Experts of a small language model.
Size: 11 layers, width 256, vocabulary 8192.
Below are experts of layer 7 (counted from 0) of a mixture-of-experts language model. Rows are named router (the router's row for the expert), up (a neuron's input weights, with its number) and show model dimensions 192-255. Each number is 500 + 40 x the weight over its row's rms, rounded and kept within 0 to 999. Numbers have three digits each.
Before each expert's rows: "gets" lists some tokens that make up at least twice as much of what it gets as of all text; "comes after" lists some tokens at least twice as common just before its tokens as in all text. This comes from a sample of Wikipedia text that the model never trained on. Tokens count by the router's weight.

# expert 14
gets: "0", " ", "1", "8", "9", "7"
comes after: "0", "9", "8", "1", "7", "2"
router:554505496445494464523519558444471521490476545465492529497502388462508521500481574530520496499460569513512571522619499485453541494526524507514546443457442490502510503492525560449491464515442572
up0:509576475486532510487492513440519467512503497412505528492519439491478464506518562519499482473591533569490545500489467526476549502456496524467487526580512458500516521466424538503480452527569509
up1:498533489472554524525505536514513541495586509507491479566521509511511526501522491501478503471469484450498480547519569502510524438561471505512502480544517529437498503518562471460491514564460564
up2:552521501460465515482476500438477467462467517431555476504465464506484425534460512510466511440490539460476501518482509424537526503580547479510530485478499464495446527568509542463528538459444503
up3:525439462456493490489540518496473480528476555523429572481510529530456470510454477444477435568460516445470532507487538540521499501502504456504542423493463484489545475520509527471583451458590612
up4:546559481455504407450502496487480490475460505485491525483528525437527526446516559467459559521602564486448483469542477457510535566443527537490455515561479461497476516570508518484469470457427548
up5:533502491476498512544441475545565503502469506488547548534516484524518530465502516467541475540499546497516504524536480587484598523479533490534551544552429490412494479513513531475507520520502424
up6:541550458548469498457525498501521488550534504478532483504502487510519475452516487562498521552489447477553565538516524422437533418462581543569544516523538485416487500494471516503507541569460474
up7:461478475424561407538482529569495484471485457559481566576546479474511489530468443447523474472573508590523520485563529503491534465477568507487542491490502483454477535530419545486401461544481524
up8:528514486458499426452550478496516555488479501512509596461534349523516437543456544567472570506495467517508475507468489465556551572498511523554537486479557446427466441452558537482525516454478470
up9:530512463468497499527500500470478465476520435486424547516450486505494527507466536486505434438405450488433470469464503511498515549436493557448483505478513593472505566591481535516451559495431514
up10:505470578527557513571499501574507522516568523510550515572477484488445474459403530474463433513582522487553602507498468453574511499585521538478508516475462510562458498476487502451472450519459441
up11:469512506548525458476485523460432484545545420491455484552538572530466477558500472514558458549463491531517485537510490481518483411506472401486544524448477499506424472554455518494471466557560527
up12:434416487462426502529475575549489499541489513437393536466512472517546499528533522556440494535515513474462523504511485533472514506472505571554556498516531544552427514499438492505503494457535508
up13:585509511470450464417461428510522503542496523476530480534496513469449457563514418450541507523540460450496550633471583548468544486538507548501463492520482494516448509562497477439525495518491587
up14:469425478461541460528574553529511489482470491511488496492496447545497531524476547506526522575478452561402497480542498547473552444513487529560532549454476511543488456482481492506478529503481510
up15:537509512529481508536513572541505510534423464525517540534523527501490492525519465421507515455557523448549515471513496488505563542557533546512544513493470532508520534443475489547527541571528523
up16:543536575509518571511502509430462552518533508488445527414518473596513468525458528453528503421558414486441540467551488516456492503478513504475552455471488518424495507463535452549528511491520531
up17:509525508439479497514592487455428480520500560531463518550533454495503489529512476488538457520528495481500514507550495435445508460470524495532492480512483578434542492500487554521487560516459531
up18:456526507459534492518556488465495472456501486523498483513477536582558518490501563485534436481494493510538539496420504511463537543532445501545478478468423453459502553596494496496508547619478493
up19:511471545452562568498539499470520500494443491453524476524523466556637502477442526415568454563484451527496412557499534548491499458569486496452493467460436489498488493541548558497472505505483439
up20:453476528434486470499599442530456548497518514493525465497474510549461510531535506478481539521492490510460485507458548467486514467543518534516596489510468497574481544465465536502477518557472436
up21:482476482501450453483580550534476464487421450501589512462544475459481487417476465510528484507459484424487470464536556439469454485499414519553552486532488506491525528458451493438514472495435564
up22:471500502442479496560503519481501519441484525500480400465475409511417538500462542493483542519459536539515428486547459514600537430527472518503444431458515495484501446495516520523518497489395541
up23:485541503510548531470497524487513509478486508561554524492502460489451501517534492503490484527472592522490504486560510514501523440463498511474519493429485474496470459502481515458472458587510574
up24:522474495544489561590466498380522510486477540492540443485475480478456507532514557487448508567476475498459563515432519475498621515497441490460487522435458483495484538506490531508505374472497461
up25:452470486524442450500497480468548476519450475539517570449523550473525503528478590425492533525524534470531464591528454527448547467481457509562604441486445493525548518475505516519566513504533487
up26:547486510520533496509514498488541547578581518484465505461526460474491558534498472520564427537472496552537536466534531490452510526504518523477584483441477528548519408560525449512571446512474565
up27:484511516549543503527410558445460546530460573524463463410479475435467435598569477492524518460527551522535528367546512477543566525440490503571508519456472488417530499570503488455529474518431448
up28:479473503530539505533471558488460487484438584521495510472531474465520563497511484494553514509476475475477544461536496483544476494515545507534509475499475465431489513528470519542481452495501583
up29:519522452499440505510529485512520506474525500545565575501563425475450478471441564499482437462421463510465455447529521572483470543490413542603560467530492526501490549516542496490553454449542541
up30:461471534468530468464530506501421460493510481561484583510525489567511498598483556487481538531540489522477513521511517516483491540494525428510521440542522481539516486507474531447524462493535510
up31:528495530437451531526530531457465494504587575416485402539533534444477497428473535589480526501493525502499515479519524480489498603544463520555526556487482488488517521446511468543455482510545494
up32:468486544424416494478529594500464482462504519535577532486434524438477436467461522480569527516512502498536519496506532544407526468462420500528495543469489522466464478503469474489456484464563515
up33:496567569523456478546458480436474475444526493447524484567542379519561508513544479482511532556512492483519544498551552545522492436454502524500518551491484467488494512484594516338531512490498500
up34:404471516518539477476488466505501531525510473505573532468367474416481501465533487483485521503452522459464562497532472481424538484484548508544538488464481506479484500493481549451543459477490540
up35:468524516474505440458604552546458515530521522497584483489534469466525456499505491520551494568444513500558497499573493495534474521487526492507600451495456501469462487573515481480523486513517529
up36:584447455462555480524528500523533434484560492456484520488498482458400464523509470519502510465529498535486470526488455519480472505474427507557542447539476473521555558462436563490439544471518567
up37:600468509529456513475445381478532495446539522508569471571500488550527515453538526592517474535430484510481518475514432517496556491449445533483510491532479499505503519411443423506506554550471509
up38:479461438578464394429464568469534510550549500490477434487452540476584504475528474468463498473535510431523553503539501468534489481483451510534500522570472506547483527494561546542528522490440445
up39:585490535453513529544496556474462556572508457567477465505444452466477600479515466512503541478459447561481503540514538512482535470475549533465505465509464527440490514482540477425446515574447478
up40:521495452514481518509475466492471441471535452538547550497498414488497511508452503451481526522519537546445537494511514493517528497416475420540562509446474525465502462414463536502525533477523520
up41:461493509504519468462529468482495425476478467450528466554491440636398508464425459496533488477503537501476484500523497506512560557523599532542541546535535503511521563469441548411450450467457530
up42:436560551487513414434447498456451533558505529483490491518537495503436454467530471565558419591456486459514395525537480522433531502451526507463505469442449484473545558510510523481549512498499540
up43:511423495534540459524527516428501526523518577543506508409488492520485484496475590480480469479436496524479535554551531515467466521504464492490483485555471521443505465506453543454456387554486537
up44:492502521460478567597527521486507513579513427508533496469467502472500548458484505492542473553474588538503510506608464480481523495524502514481558498493531506471508543517477539451497537463544539
up45:546452539447534502556511484521570476496503543489563495482548487433460505535494534490516509512512508529508528513571513558485486469489520474503551498489548442618531465521477448430456438567469491
up46:427561531520562484505522546469414435514459559515542577519409536456475427596521527535462557510438472556494462426492565465536506504516594509536534517529452493456549535502407570434494459480438587
up47:510532498499541517442386555455516435499571561528458469498527518492460522551493502538530444453477494496520442519569579515481524527479622497497507497499490453443543564517567515471480496407534486
up48:501518549399498525499445497430539478552487522522530515457577476474482493543525643484533509510500502485539602401530506463524515469501527503529492489477530428528519502490519433546513541609462488
up49:519527489581464542543483530496489530475483508541503481525483439546561528459439554541512457538527458488545476501522484413464476515498459523465484496455447467476508565518494523505558474530461492
up50:496473524451558422483543570491513446517519493547517504505556510483474461542371486514433525566482511458443552494568548490500477548504521560503558502451506552535498478492470548422494555524478505
up51:525510506527457414452504436502441482483470515527555478553495520519451464520491576618561538427560489401512499508532576569477506467513515503546487507547459474462503527483515526439461432406459513
up52:487453518493505461498561530553516414453545548523485525527472465422498531545549505541455492503542517502531439479488460434374492466470518476482510413478525534445478592535509470473560491556510560
up53:457568485499404506465504593504454506548495526492386529499533548514491454469574416487476517515506479548506507525435548470509476514444537522512474511471473486436460435457486470477488488527487518
up54:527534509530519433546488555495415492493552542436467514434515490522492551657497490501510505525511470463498491476531483493505526510539545533458521480376493492465501505528423557502530515439517525
up55:524541536492522474580493514484547512435544492471504465523492563503430551579506525571567382441530500474494487494542527480456466443545467517512504473480416536472481532464494531511485555478461495
up56:529466524446465524510493495448507527514503476503512435532516494496417458481468435483513543446478488473459459505487529460421510449468477498527542544447472554444494516490534579463550436471449577
up57:456506598491447486513530517514534522490501474447470538461524475512485481478490551523549455503523496504497558456539510486458481476506502474485480460558528477485533517533418521537453520548479576
up58:513517556517467462512488557572530527527478477543517600470488528422497497506460487522516474561482484524535547455594454512584514427530504525530452441457527493461432491499391505526465542529513479
up59:502495476412524452540434592476453535447515497553492488502561449446521513455560416510550504427511550496502486475586478503486528547498486551513519549459429452564494457522518508559492527535474518
up60:531450460489444541451561506585453474450487523502506517508533517504515524538468478461497484415498523483544445428511562526501459428524561505521526511556520463475504589567471502465569466425405515
up61:488475469512477511550442476508488485489591489484463534483505522550475552553431568561574450543481559483448468511560522477521467530491428533531500402472464562464465509526477504450521535452529508
up62:519505473514520428512534487485442513523560550518473505471499457445379479540489441514473405505417515450442482574511529500440469484472486450509511512514520563488583529541513426554533573514526516
up63:544496495505492507560568578510511453616496454528538583433536553522495550520559479479490562560471562439504503603518514482480503498468534547552543554452455436478485487424518474459557510551517489
up64:537504459526471518500536493455486458495537510579485562523560505443477485566443468503476459587545504435502428464502494467516492532530482528516529492465486482505499553470498452503437475518498512
up65:473514517548454588559466443551497490599493561506474458549516546497515593474483547471499545509500492479570467458442537479497510497568483522505507531536486485513456531511461486442484510527420545

# expert 4
gets: "0", "9", "8", "5", "6", "4"
comes after: "1", "2", " the", " C", " c", "3"
router:539490529495535493491446534508490445543551465449504491568476403533485530530502519519523472561478496513495524453560472516564507505470456482465486541521474505485513486497488558580455504562504508
up0:502532497478496521518502498463536533514537442546501481523539421515401516528512502461500587484487505475447478431466485544473580629470559533490515555501455489495538403553469476499454531446532524
up1:510499477462527536451469478530454477470569532525493508484572601518528523511460531474461438500479502569418449435464520575427496439488460565448519564558473496458404482504458536492508517430503515
up2:465568515506542487487501525520469426476544394461479483451554545510481483546568469495445533521534481549529462477516472506447591571504544544539479498521509491518515510459522551489430512525466536
up3:509459434570449524480488516433504584504483545437496480533528482519515568535485539532538489547570476531457492525516500490511475560559516485457579592486486501448457549589475511548449482529453501
up4:522526549593434544469496484527499443489516528475530443526434441475532523547560493478555442557539494588489542473486516513461516566479425502483479486531503504470420581513494534525504464526509510
up5:564504546480442466451385463509552484511527465555487510545455522549534504511572498509493510474449506514576589509413489477518462483542546540545567511512576512549427545518449516539476496526499577
up6:467529518479571546488595475504447522476560555588489527480465483526495488473495525497464492454513526489455506567485513515500451480495455580453522525504497447532536386446497511444446441480525536
up7:527486464472497492504434533543519503528513496493482481505479536532566483480509444458556520458506480474518491439544501477449503479468544538564518533546422615522468520554520512478527581564582516
up8:476467465456520563551501516499496515547516472468514508528526611527434474444468541526557516469566483403495513534506560530439548525500474489508496528417449381471565521439547531547561497555474516
up9:547513500507524539469509542533465555441547539505525524486491446482498524604549505506496479572484531482544522486463432480501456547507538522445452527507531520535529470521473463490486453482512561
up10:493497550471485503486446437512540522545575473565516506534491470441480532518514476389551526575483579432537544506551471476472470560516514482495493544504453488496558451472441541511487472542458438
up11:539484508488541538492561465495505522530514509526525560438598424593459541446496457499483434479519489487557520496477428526538465521493560587439522499542470428453528487516504566591415592507503562
up12:469417506458477479510478525578539539514491511494516499480534419463408465535432454452506492442512445452522552460519465516563517487508443560501578498442458558459521534502477534531543509558428520
up13:545390433498488488518487503578509491507548506436594542522549448451551515560465419567506457503475498547435463519467534491540461437526495564488514430561540473515464503443501541507465535486454541
up14:452520477541563509529444492490451457576540469487408570499455523582475520576573441531458473492522541535517484485586466509487452498466504527458523528543497503480502479497427486516530506604505498
up15:506512427483499558528515490483476434481568512572491507492541427529490487531536512482535554482527493399511454500473554567515478522464541566460463510483523525466545515501554498517530559518477492
up16:520425493489502448446483545480510473526554478450454489480419512560504511504500474508482484513513467481459526465503523505480475538555457453486567515514523529478524571504494485467479470590547549
up17:542459501505500498520556575490453496444488493463444493492506487584553507551430478504551588502532527465504496432481577503564486493539592619450412521478507497511474448489499498488433534480478494
up18:540486431457461509465483512471516548460529538435449493534485565420499511469503484450531446542482547518517520418572464519515542482445422518505464450484547587506436512492446566503548503515409587
up19:501508504492526542549517481513448519548550511457545441467452501554547594503457475528552453514520413492376501499551444520415520516444443550406552502483451495438461493532399494546474543581499520
up20:517458536467496487540530482519538492573508517490571429442513467478517525507569479511507492513476489499475527511497508509519497467498467505490509504471541440438503441485464598528489501537483499
up21:465531471506527453553437489497434490518517448505569462567525477481443419616514534498561509507532512493518514531555510490580536459525491485515474507507458472445540503466483549507420493563525577
up22:503454525407491467524504509521483482495574487521447539522469487528461511544558507520485475492448433521473523479524598486557550566459467540474548526435475497520489542542475547436473426519473481
up23:493484501441504520526529553467503507464463473465508498566461504453515450459548477539527546569497444492492430498515516564472518463516565451473493493482494504475502435520372467472561526522481468
up24:522452434453580526481503503500482469532448423548585516541497486483458469504479446494473605573534497543510516440511438467517530549494512479523487494445512535496476467449568533490542493539485469
up25:507528514506461539537509557574487480573507521548557565515490494529523498499482505577536504432543500545547509427493428471464450517463552460553442562482515526503482528496495513509529504487497481
up26:546594572565545438479492534495486545616513523480476577492490514469491519529428570609489452569572531513501500500444494538508508482492468518523497502545482531469532553512450511490450549515564540
up27:497490466480506463456504461539535481507445484464516520538456476450518496567478529537570496567465473526570487454469503517475510479452492487571469535565468525534526483437503524468390438434457532
up28:447522588440533432469494496477503521480576543441513533475519430523494490478505495480467533440540517522551552495531409448493509519476522525578483484461496481506511534505479488491523509485564464
up29:556580503563469415456563540563439493521458507497471440500593486503559479528382486500522488544490486522501475548538531437509469473560492520554548499521461543537463532533516438440471536503546539
up30:494507527546508539499493469386402506520477511494503500526512492503444482556484434499512451545551551517417497564485537402572579539545500548490466482556510479493533428524460562517540477510507500
up31:530504523536520473494472522505510394494522518489512495507496456517543542452507556479457504580543439493433529527469517554443544434492496495488465460548496476580462606464455560463427442545550511
up32:513450479477551572489553476440500467571522458539501468464428468543521553524479565520466569447464473547474544513511517499460514492513461464449488556503505428418485486560519455474516552499518477
up33:441519431492508467549497528479503477488440524463535467570504457513484421492470462414498509521539456528516526473540520466533481467510527527571566486526439559546434468493529510516501468625521504
up34:495485489489460546438539493486433512444485508501473534570428466588498528500520557467554426520474508459438591479490501488542540536523502524555504532491531544417513537494557481545530545474545542
up35:515456539498523521477573440493583484475518466555545521540467534480581505505474544478445512550560516508523538541516505460533512457453501525464574517455542489528503496566515533534551585456452447
up36:588435571483468485418560427525506470512554476407499508490495519455521510488520506540496499507523496476487515407475521509512516552477593525553505531568510510511450571481542468523507495550513509
up37:579517526507497515467471526484486457547555497462458517588484502392513566544530507455487487582544568554457475514582534520527522506513511592468532437510520521507521473471510493469503614537428502
up38:501431496464510435514460504537447536489519467534557479592532474507507479480597554501549438501495468497492543470510426448538518523500517570520494395524559505547524481530520554498466527579448527
up39:584537482504438484477518492518523442520556519471526518470469487561526451568507555528524458499508553537570480441540450477543513523488463512511543521468433458510576566450538496469491514538511542
up40:504531482494467446496463494531477466509491498540572486504478439494501466511504412490440493579507553567497515488529588522483471521585464508481506532561492528554540529464500505585480502510504473
up41:493567498435466480535490560493572530475492458507501489489559462550501464419557485490509528532476555532471525507494501546584501498396508505480447476527515485459508492494547462553472489421474461
up42:525463522472455540449491511506503575526499470459509547547536509445521490573470497487460477491515502461462531435565522473502537543507499504508502435500510493444521486488497492539474562503489471
up43:511399507474521508464508503454539461451589463563517510645514463473514510480505499456462470517501489475518551483478530493456518610540501423525499598494499504473566543474536577423460483462549516
up44:524477552581588485477505522473545477572561472491528470546506500495494472504395437547526515533515498529533547475534476510476594461484500577529512512583497515501535537475490441571441544485516567
up45:416458568487474435486481491483482477515465481509443487476609467578518452540449506515471505632501483482490515477502475373526541550553433421485529493509499522494423520536490519453487524553497610
up46:428449487483534521500459503565462507558536501488569450564455486498494482452508508473525515421547547515472545472491498532542498533574512542517475432526545511481512559481494519453540537515463533
up47:497534536506501513532516472521519547571549445499414577571502534553506498482567503477462528443423471506475454460500501517535551486430533459482557485450513530479542571449457528547505420567486498
up48:539523455503449438486505449442540564536503456526569491610513445540441482546508518538619514543476465500416503450528471459462516565448545471482531412446459524520505483484451538489457470519562547
up49:485539500575439500411531439492542520534498460498430508493461397468561510469525607509493510486442536503476538463507510522540502508538499521509552500559467565510445448531486449538465571531460530
up50:573524446538559599488545485539557534527507504458502518530511545560465459508459519530512479558593446486516461471555599483434532447499481518549491435518446570511543449500460486504528534514516560
up51:468479460487498473462507511532479461520525480518478439541489499463452515519449532473464510502478537485502505535561516476493508520509467527487485514499497455558484487547431516444481434548548476
up52:555496461442453497509476426582505490539528464515457500494517441537550485518502411556483487471601457466513473492574472527531514493513561459555493443510495481532539543517495627479440500530524462
up53:485531540468535419499456544523452419544499495497487552518490455466501526437516495500500522527516557494532533493473515451553488486526400489492536492425536559467492543462499462492542586434479511
up54:506491546429525483386510491510480506497486500544492515516520514503520555501526473519507502535547517515556528496514487532484570569459374532459533541451538546468466456555507490511547532453450494
up55:454497488530467512425464531513527591516572487485570486537538462561502524554459573460490425538475535507436468438511525483541509421515496564524470498486480522550441550453498569541433434486477467
up56:449413541550501464518442575457497463521524513501477544439517514539525522528538502517474532472536489534573437495529553500513513530436505461521499472477429500481557426498542481552438433546464524
up57:442539572471469526477501529518487570499510488507465502465435483507508499521518443475499458507581448471533519490533566500501495489525490509508469460562520478468469460536489571502492562549494498
up58:494466592471500498501530571503491437468492438539533486504442452492533457493466489454501464520550503503564487511517501481515424457499532536542557522509504488527475546446497551468436531553586472
up59:465480514535492486482486499544439419529564461489530517537454478492529478493487472550470548511495513469470509528500474553495529521348452484528543479488488510459513463555491497503535489515476520
up60:467473538478460473522499437472406487496523488524539572506472394548479573548524492515456499581561563482510524526513615477460465498500505496442461517522495461466438427550411517538502565550457528
up61:494507529535499570456474488500483429523570484538518514518486458573461516542477534515455472454471492467514403438532514482474470465521527465572495632522482504492488512477516526438554498470532589
up62:510555522501524537499509508531417517440496549506551550473515512431522606489462500478499472469494484479443544500504505481484451515429541490468529478466499486513509499449521420533494530442576453
up63:556490571451529497527526529498505509461479438444478502470548431556576579525500504401506461470519516511529460432532442467569436456509518527495480576566491474524515510525478539541439510545440514
up64:471464483479486487503519476557500441509486467518531540566489425558503494539482480442554504533489531494551514512461478492480615479461451508523536508512495480454467486547522538485509557546434482
up65:471504557481506444465469437475551499586502489588527483486525452525502458497482487505503520464434531535523530508481501476529560528494529544484512556480518534500533514477447491528500470414515445

# expert 10
gets: "2", "1", "0", "3", "4", "5"
comes after: " ", "1", "2", "0", "3", "."
router:499535541512506502418468544512532473473494532480544498456533496567464490546429514538499562553504529524492474497514533562524531539520457496523474468508516532483499544560460450536412627558492471
up0:533534495475462535526444486461516437452463601483551499482494547534430427503407526474492479540509551474488435425479556473559567484461516418498424514522547521513510483635459486417529567479512577
up1:559503507514505495461473494547504531495486496513500461557480459494519537559427527469449493526541522465547492509474478538427441489549535575536515499458531528511463408457516515511474528523539438
up2:482469523545519416510443488545470551484539396523528527523552508476501511466429540523479491465470483525500477479485533524542539577428552462472462523496462413471508479545573464494449658498408464
up3:454423485463564498517512479529528444437533578499530547465515486445474526379511499520476505484543558544485482464497513509581448479507535476488445484538533516467502560506478470509469602517544456
up4:518469444434486422472531475518551511490504488556543503435543486475471484502428490498537512454498503479475511441459528493564462527480517478523498498529577546464487455451461506567494533552545491
up5:510500489529464399481487578449560435505508532524517490456502475504460446509467510534498458516500472523534561455465510473440532489486459536528399489532469496561555504505505483480471540507560485
up6:488460496493545491536541492495511556436532453491492489497516505477473475559508534467535479509489500471462526481444510503464513435503428434427465473489549504478512565516493427474500499482537442
up7:462471500446451483511461511492478512537515505399463406552483428452525477523461551547485458498517510508530505492548520465549538466496407492558477493484543428472538538531525469510453470514550452
up8:543488533459478459582541543409516490456535480558438520435521486565485496462469510560527510478498541506512486457534581482494511494464431559533515487475412489388474518527481492446508534525492509
up9:506549509496512540430543447481497452529525446442554472491483537555501490562480623528482525528460466496462451500473551538549537425455455444523585487501498483580526496560427472504448536473452400
up10:528555497586458533515548538453503517438531501479525474485494503557510478544472524483536508481538448447445427504505544469468473429491540457536520472458458615461471496477440551466486435479529518
up11:548503556508531507533474495471552508469493491476521483478462516497475514550453435521425491463518447503510500494470532467553483530428467448508527557454556515460473473485467473510519511501429474
up12:546554494428435493464478496580512501475537487441529528484474523532470528532514454511526592421571493466540580599476495520483490448483508486481530490535485529500503508528442450595544509489553407
up13:508456512478517481471533500481544487531506449536596490546522516479478543469415488510457560500475464514429558500525496502537502512472547513529518443486497506470518473599443469414537500452478464
up14:479484509505527516528511509464509551544477492432530492484510562485476500490476506470422492534520538478486561496583532488529534480504514498526565516574545478491528428515511455492602483469449476
up15:494573545474440512497546501509457548522439460565429536507497474548539481503469523503487510531473446518505569514438499438507516442511547491497470444473535592543550525528538581556468468469476485
up16:545526463536485427524522448525516433573539530431487505462492488531556561503481512535484437553486440415467533514477466507425495491488491497470443499545451449470475484493509511486447524453447517
up17:478472545529581591525510476529490535486502594489436491499474493460448473485475491546506531561520553448576535557451481510549483488486433522485470455483512484497530546466466520433483544432510532
up18:483548380456483461558517521499490484503473476525513468448472544502422463508494513502519492476506553490507475458508552515499446458505412492480491490546491457453621525522560519478443557494478421
up19:453404466516456530478501474471413556518468459471451508424538499499518476523455542524586516527443512452571533434480489540520475516503514434575497443500523477551550478566542581487463466390490469
up20:502469493471435436491555509525494489497508398447508508503493467489509445505363497502476446550484493498475570500492530582555477497491529504580493495477455491437522475483490471519538476583491495
up21:456469446470444510539534498490420523493535487500546481476579516483513473519496550482515495540463560515468424515424566510519582474453489570496543469485446481498524524478567423535487484547557451
up22:522523471485494475516517525556539522509465495523504488491469483542451480559487581500593464487493545467528472477497416477476493446538489550481462597450477509471500427485488503459459452491527519
up23:530472517525502540516455535486408543493508489500546487565563486501493543532552548505486486487482437494495567433579477482499531513552483579470541475547443466492549519511529410481556468499419568
up24:467464551479533488495422540516454496482598443433469524463585491517433513484506506564434465499523460496507507482486524428490451537538514555486508525506520507510485570446536521471521467542517530
up25:466454524494540590570569532562552451483471573489453510560527428477469540508490541533493494454488488529406524498515566557524462482490509521522440541563448493501513494547460532560511548544478499
up26:522488421549496520522405498507474500532432566444487468434385451529424476527528491530552431510464546512509471497561537461439536486529461513469547489490461503436555490515473494462515530535532552
up27:560441494505489473445565482454482500532472483441495517511472481425558527527514511542481485469530442461476568538517540443507450612413488481496501596535459490496542463527524473496452533455476636
up28:462497544408493447414545499600493538553478452468518429507476437484468469579470484514487459429521484519492460506476503426526521578522572559492504526471481500537525490422476589540533450553480462
up29:524502460576489539509477531467498489428534506513485447487477536472481576513480530506529462496536510462471551451412612529495553563552557506445513483471494514465508539574501519519463476482472505
up30:500539536466551517487504475521541510524493458487556549541550520464478457518438527535418492443510530412465507464552551462484505570551488515553547434565532504509480475493445551560521562470509515
up31:504502492513557513521546484434475509558500427556503488500524443587462536484501528572549497434481489533440473501469486520506504517502497556519504494383447491449487483476563482508499522524470516
up32:476492530488517507605483478513471462466513435508493522471418479462469456480518457535515529519542519516535561498498538574449532548549543585428488554497603477479496519545564541513445507564427504
up33:504531512540496495515502484476552485461529497538523557506458520551570491517471517474396501524478474518509413486445518530499506504514478537498539512436459566486528478536544500548467445441501546
up34:546467508557544507528501464515392478537506447507469561493485539519444526502545521592559477523472505533433495467495491477470542510511486488518485480493576487412549492527415473492478506507504537
up35:560479521530435463529429486547462580533524509439519551437481503566496507578466418477528552502465519462524496534552452448516541544554486455483500458478484476496441504519407483469460571490567489
up36:456473539600542525466544518484490476499473494543546470501566490522488488458473524469507447546449517466496542445434516537541521499570495563492506475474482554558547570444501392489455510518456446
up37:514506504530490558408541488542501465563589541447520456567560517478518488486465495433443426495506595516502512467504559438491461468471418488587441471438548485530570502457462504530504542529544531
up38:484507509454469564519457462519518526541564516615507498480488520495574527479492576513552498547530500532453457506417511529519526488509499468499510550530551507529523560457504491510484575518533569
up39:437509473498503505528536536478550484540456514535465479471523434545494528473445568469455538501457523506523500536523562563495515453472501530576529490478462554505456451576495437545457570574523492
up40:474513561415580486436524518528497507470476537459504504486538533500540424470563527495504502560563481378492500544434557537587488492523515500539506498498527522501528457515540557496487516548456504
up41:482486432517499485490506502467591512530509547500514505514545507511463560494455554458470529506479511516480494464499552488500525535550548486533517393429416492551519566494571519488580498515446496
up42:456430495545505518505547541469459501496523518552520517509474518409520551493489441543528457565475467580476516490528562482493509483620509554529443505513487519493507469439469503468554574487502533
up43:509468565435554466488486464451493417451471582502505506490501476504459531566470450435521482502582487590457431573468556463538494484506564531464447467540495494480471503522489512544465557489424499
up44:485512522513535529459491546462446432537590509534571473403518498467513514514468507515471548548499482514533491481524490486544509498520490493508479461517490482514483512538515500537534510600516521
up45:414484547514530445505475537551618497458466531496443547452436492507450536502547548529511468576486515536475575444516482458564524565510521525518499545486503528457448527495500509522456542490491492
up46:469495495557567525512399507420490508454594523453496452499480529507540469453404533477538508510509477512487479495534513561517554510509529518504509538505491389489538456476536501492504560526444479
up47:433540529515517516447491547444466468537487503491550535555456487502579464487541498499479501497507441450457507494490449515506544489532489499502541484524469570457473528479476473482474521481577522
up48:479533465485583445488564497522442436531532437464464531514485517477515535521564478493508492536444438488535477462523473595429513443513500469559559474542476535548495493522441543594522580482502503
up49:402548466495429511526531539508515507555525478499523590527500515481515573573462578538491489540556504454510491497498531488519452501536453433451525471424540468429469470523468477551561504534536395
up50:487502470474473517578559506534477458512478517537497550482518504564495523563426516555491481506526546460554552552542575469557474575484518553512448506448566483432440528560495393527574474501528490
up51:516522520521472525530471545438528542462475517482488493448481546505560486482573551435524540551503496550495505482440540557510542439484503478521483537524554403402502507589410471479472512535460476
up52:498575505495545479436446533513510523483568448470556540550550436521505430533538507571419459479519467474481470484505539457547476483472432469507485538522487460469504483482525546525476498520438463
up53:560428503577445540473543474417485540457497533542535545497493482506531448447475551494464496479531478525542522499452541446447484548481542481528523504575473493511484511494498449537472515459435469
up54:471525546474430510508465522458523499525566418503542432479545508504564486531491542470533431448468535485506539519407552507558517470550558531493448449500482559427474442485468483497470507469461507
up55:523483482520569563469477500444451518518474489477494494485508564501477530442443502474442489456452507523538512419482566594482514546587406522536580485498439513588499520527537523487497496590510515
up56:466441491477435489507480534424458536482603476452529430528590513501487448578492439478506544541509510510424574460499526488429536468528538529484469503551543545550595517574517476537423520497558476
up57:544490535538528514496503481515527440580550478509527465530455422489496551505469447514477522504437574450514507469525490491446485421577457409545453485523471518486509523483498507518483452512518587
up58:533458506509541545464448519500475565434525507566573473461454511442484564482481564486516528545541504485520519546534513545487511454445513528535470497485532558543528414482490500551496488483510521
up59:522452514507478554447546507493546544463438505581535507510457479530483487506443508492466469506557491468514509451456447490512571489471491494539467495462486519477539511527543403492486568477443526
up60:499507550421491495492504468461498500468470516517453598509512558443506541485461445462493547526455461481464490487437497539436532531532523492539497438523482464485525497461499476565528461478537434
up61:545476487517490476425545578497496464536528488528514576509487456487452530477516490452477478479476472556427536526526480427537449552391472497533562494451463550462475556507527528432485526543560501
up62:516563622448454447514491536537498466476438535566578517486479531524477500537549546546441482555489546460498493523520551565475453508494528416450470519536526496439487556540529458418460552468469498
up63:422546521543520528547524462534579511529517468506532438423480541510537523585484459514515440471529525517488500535479516468565477503579425455495435441482537411490454515528410456514513527434460468
up64:466475465523492481538493518530466544438543530472447495478534497464520454564411496473486494548517517442527484428545502556501583521519507524507493505447447546497509471489477442526490521521499551
up65:441519539415567489503503527498538529487505519455509539512449487490513459448499505502514445549461518490512541463501517490485482520538561552458566520527532563530400475483485520455475439478567443